Weights of a small mixture-of-experts language model, trained from scratch on English Wikipedia: 64 experts in each of 13 layers, a variant of Muon for the experts.
Below are experts of layer 9 (counted from 0) of a mixture-of-experts language model. Rows are named router (the router's row for the expert) and show model dimensions 0-191. Each number is 128 + 24 x the weight over its row's rms, rounded and kept within 0 to 255. Numbers have three digits each.
After each expert's rows: a language model's description of what the expert responds to. This comes from a sample of Wikipedia text that the model never trained on.

# expert 23
router:115127094105125078113093088127115128117151069125157136108113117134103141111123125131135110122136122093165167120143082075108101114101145141122129133104160130123170103158160115130117123133103115121154165107149114172132100120120166131129137096084146147151148111156109137143084144100111148154110143119111124124092117096112132121153112188142100177103158091127117123134118134101144154172094101149137165123129125163160150123113134105166119092127121148146139143115104142166117119116098168110127147125143161078126147106146130062148122111144109072088126091115150155113077115128157110112
It responds to: Inner word syllables

# expert 44
router:127105120120127097145122150136097106093130114097104146095122102115179170097121095149129158138134134143084117112116127122163138130132119123098117171099126133167120162121125126133108168130133123130129117155121158116117186134168178146157136147159148126104139153124119124111139098140141130184099060117146119142122150083126147150121095123078113137112145127134085126124143062128122124114136090140107133092095161122110096135099158162118108136081144117106120120100126087131073098111104155098142163169095118112105168101155135144123109110148184167125127130141117146131152129106089146153
It responds to: Capital letters in acronyms

# expert 18
router:091166147096109077155139146106100095076128095156105127100150103131137092133145141140166096098089167151134151151161147096096104135130109156160148133107162109115121142167131127167164115119135116126099139102144146178142137098102157115125125095143098100114145129159128159154112129135120148114100108127116149099114133123094102111110100139139158151155148092102096147140160147114150113143092161151094167112110158139091138132113143094155136126156146140154170146106143137137127081152082108165124118135108104093137119129167108093120122161156108121087114089091153123116140148094154113152
It responds to: Table bars, career verbs

# expert 29
router:079169147111163120132134102133101101135136148151127181125130086113108122143120097117118074139107115133139105112092180126094117098106165099125159116111122082119137133149132150100141102107141101118114142092137156142088146101124160131060170141112155105098105131154165134150165119133136111127167115107119149120101138106138132173090121127174112150141142128115160128102106171054142134093129149137122143147127161156107123099118161122141140132150133145098135135107117169130099115106126124152080134142179119115126128111122107180106142156143137151140142111097146123175147166100140102136
It responds to: Infobox field labels

# expert 47
router:133162095135104149148147078150160151130137126131093123098125131124156147201090132138113165128122084085085095130111117146098174158143103073118162109151117166091151160117105120126130135141099117095099150116149097131114112165154106111146098135134139139171090112131160119128146122151109113140126147157130122117112113164125173128150095174178148160138136108117154138135120128157135106076115143114121133133159158116126148146118099143094108156139141089109074151164149103131171121106152150108146156138161106141165155149153115148142084120108128122132118157145116094161131124152143139109
It responds to: Connectors within names

# expert 32
router:077153119125129123132169141164098145127113134159105128133127136136168148103155136156137086134105189135154167131168118125100149089115134138166137142104172134127142131145114115157147149129122114101098120144098080142145172130134175092116138138149147113119148116111141116105092141115112122092102060089179162130134157176114125128120125133139113105081110110126127107129147141125097161155121148145142141139166138133105120163134169109125107151154127107108154140102142135175134113122097110158085124098126143075114091140098135124125104166171106085132149093150125161084147101126151114143
It responds to: Consonant-cluster word pieces

# expert 15
router:156090063157148096098130130122137190167146123119182118147113149120109156151102166125132123127131094126157127140119163123153159127116175114102152103167120144108121166125104137087125142136158120107125158192137112125141160112133123138136140165081120096140105089120119117123125109102104106099143172144133148154162120143147160143134123136108151167110112140132119117147128098162142159099156108122135124135106120120118146089126118113096105155118134131151106090153107118118093092143136187113149167126082153149142116164161105124142082131128085173132131141172132106124150179147109130134
It responds to: Nationality and institution adjectives

# expert 2
router:163100116145125134149111088072130129122134147180128158122084173124120123083152086132110074100138158133131137146104166128142121141153144109124150106146168102111112149156082157102116107139107127135092116114121126135144094153144146084134151102149122118107117096142105125136095134168095103101159126161081122131117157097130100098135134154125106124148117136137128168092142125109132125145123174104100135121175128132142149154089137154116115095136099090111123164139152098080120159127049073122141136138143115160117124123157139120125164138148163137113139123154151128130114128059113140122
It responds to: Foreign-name word pieces

# expert 7
router:144118112129128140116125171144117102153111134101168160117118189120169120103086141163094122143195094144180134130134108118108121153092160089105177095110101157134117128081176146146110128131133155117138105146143158137130115119092069072137129148126140115089128129164158126103140129162130155140152121147123102105117130164137157104179155140157104119111116132131128138119111121139105112139130105148149099132121145139149110126157097152122109117138117116063088158109132104120168117124159153138102144138116128148133098100113119104129180137119157146123119155120164096120163061118138131139
It responds to: Prepositions after nouns

# expert 6
router:108090132119143145116122106128132130142144118147118150152140145140120140127150143117088149114154139125149096164100141128158142144146162123111106094142137146082163124072149125127099104156112146155118174161092153099122107108145082161146119187102139147140143098087160155133137124150122162159146139142137103121151141127141139123089166126133109125109112210165144125162092077096145099140152142120147092147107099149113108118114131123138139111121141134116097103125129137131099157128151160129151154079172142129103132159076135192164130113119110166104135104141140113082113135164142168130
It responds to: Proper-name initial pieces

# expert 5
router:126138122138102104159134153140138118121123139129102150112124112162173112115115191137137136084125134134165118133111112120137149119124105101123095149122139138118130161137105132169134121125150096116173136112132147177135111125137238131144119133135123113152109158160138112152127139162149106121115133127157158096152131131116125139149086113184130124120135107111080138133126093086184113090122111109140188119139134142153123121144160053137159124154114121163111126124104159158179145181115100143112131113140160135163130089122135170124109117141169140116114109128110148110120141089147090143
It responds to: Sentence-ending periods

# expert 16
router:117147121127142114139134125116109106133145075116102111134128090107138117124135117131136091127070140119169138138119147108101109110165136121162173124099125102111133150198147113123145116126124127122142124087133132155157096124073107113174131079154127130146146136114118142151143146153146157147101113134086118111091150119099090105106052118072143118164123152111095157121168129152106121123131140142104163117116162137111137110160151122171140112140142140175183149126111138138127084156130087121131171117130107115139155091150108113118115133159108121133092102081134091133152174093151146128
It responds to: Quote marks, section headings

# expert 13
router:124104187145162144095114168152136139145107134104145137142135095163133117137122146132104101148077142189120103110156089136090133146125132117130111138148174101180103109116094157143104141127076104130144130147138112137112090119082138111107128129109095131140170093146097142173132125127131135141120121132144120128120090147131099139090081136110099179125118134145099152103159088127124094161087105168108114136143128093123083142114140144144160163144127133155117131103124161086158197139138136138091079086144147104144116111136123110127141156154113141127095131121163108124155141096119125117
It responds to: Mid-word fragments

# expert 26
router:097146147128116102140116128127151091094112123131148182133154129131124106145154124157140131099120125175130153104128163115115153136171134162150158115127147124135138130135129148166151122107123113133115093136114142149119117073082135136124097112140099159130123127143123142121063190140129149121102067088046160138123144107114140135122116131161126117168113121111096126116135137158171084162125105109141164105127141174124143127117171102153180124138119133144142160084139116119133096149140102135109100082107099107161125159169087106125163170143096119119140146113124083131156151123117134137
It responds to: Month names, table pipes

# expert 58
router:139167098128114141180134143117122135111088140127140131156158146126121112114088081127133128105109101180182093119116153107138123148132138122129102164129128116163132126113157092113130124117174105141105125084107129126144139149112146095149107152100078090092139123115130155134080075115151161095136153125115153100118179092085096112136099105137154120124148158138117141112133159174124132172144099146132134146109149166109094135121151148134117139111135108141130084119136118075102111111133135144109187167118117113096089109083085125133133095138087077104127124116127123142094120128145137161
It responds to: Place names

# expert 1
router:097128148104146141153179126116064092182100128160091118158153155177137149119131127122152131136105158102128100108132112121103099101126083164141143132147110128144106138149126121123137097127140136107118116105147119067144105139098110094124139155097131090114118117152125103152118155078128169123149115130136117118085101089146149108129117142091179108124105082165168143119148112081102107140116126148121129142098124129097111110100104125117139113163143140113082145147115155134095102162149141174129201118104158092148097090130104106124109121141139134094134161114155128116114108143157140119
It responds to: Digits in figures

# expert 34
router:093168150100106080152135146104100098084125094155108130094150102130140095131145139137168097096088171151138153147154147098098104126136114157158143132107164108112124140170133125165178121115134117126105140101143147185144142098098155118128127097140100107114141129154132158156115134128120152114099110128118145094116131126095103107111097139139158147157149095100099145138152146110152109142093163151094162109111157141094140128104141092156134123154148138153171150101140141137123078152080108167122116131106101090134121134165105097116126165153110117091114090094155118114140144094153114153
It responds to: List and table separators

# expert 63
router:079167149098113090125118167096097103093158084166124110083140123142163096140132152125165104079082153165127161163169130108108088122137108147165152143108150112102132153151137122153172146125143135127110122107130134171149133103112164118127136105155078101110151141164126157127095146135126131110095125138124132108119119112105101121100106147135135154149158097102098129141167151102155110127102163130106161127114161149088126129131139111147128130163137154128160123093121145139127068155113098176121105125111105115157109134170104115117114139147103099093094086093151123117137153122155118136
It responds to: Compass place prefixes

# expert 37
router:089173148097107079154140144106099095077129096156107127094149106132139091134144138139167094099091166148140148150163148099097105132130113151159146133109159106113123144169134126170160115119138116130102137102144144167143141099102156121125129090137104100113146128161126161155111136133119149109098108126118152096115133126093102111110097140143157150155148100101098147144159147113149111142091166154097165112112157141088138133114145093153136123160145137153173145103144138138126081149081106164123118133109102092139118131169106093116127161155105121087110093091152123116142143092153113152
It responds to: Mixed dates and adverbs

# expert 55
router:143131102144101115170127145121122167084139139124143154171156070157121132160126160172114108178162143079146156187154084122121116135101077154116139134127130106140093169154110109099127138096115144150159146079144135142160127118096149145118120105119121139114127173113133141126125172117120091132142100120135146135111142094148124145098117101131118113115079154109121158102153166115113130149111132131101135119118117122092126117123097159148100135116141149168185164087090117099093098138140125133108099130108157115067124144137134101126145174170138110107097123132143106141106134095145146115
It responds to: Latin-like word pieces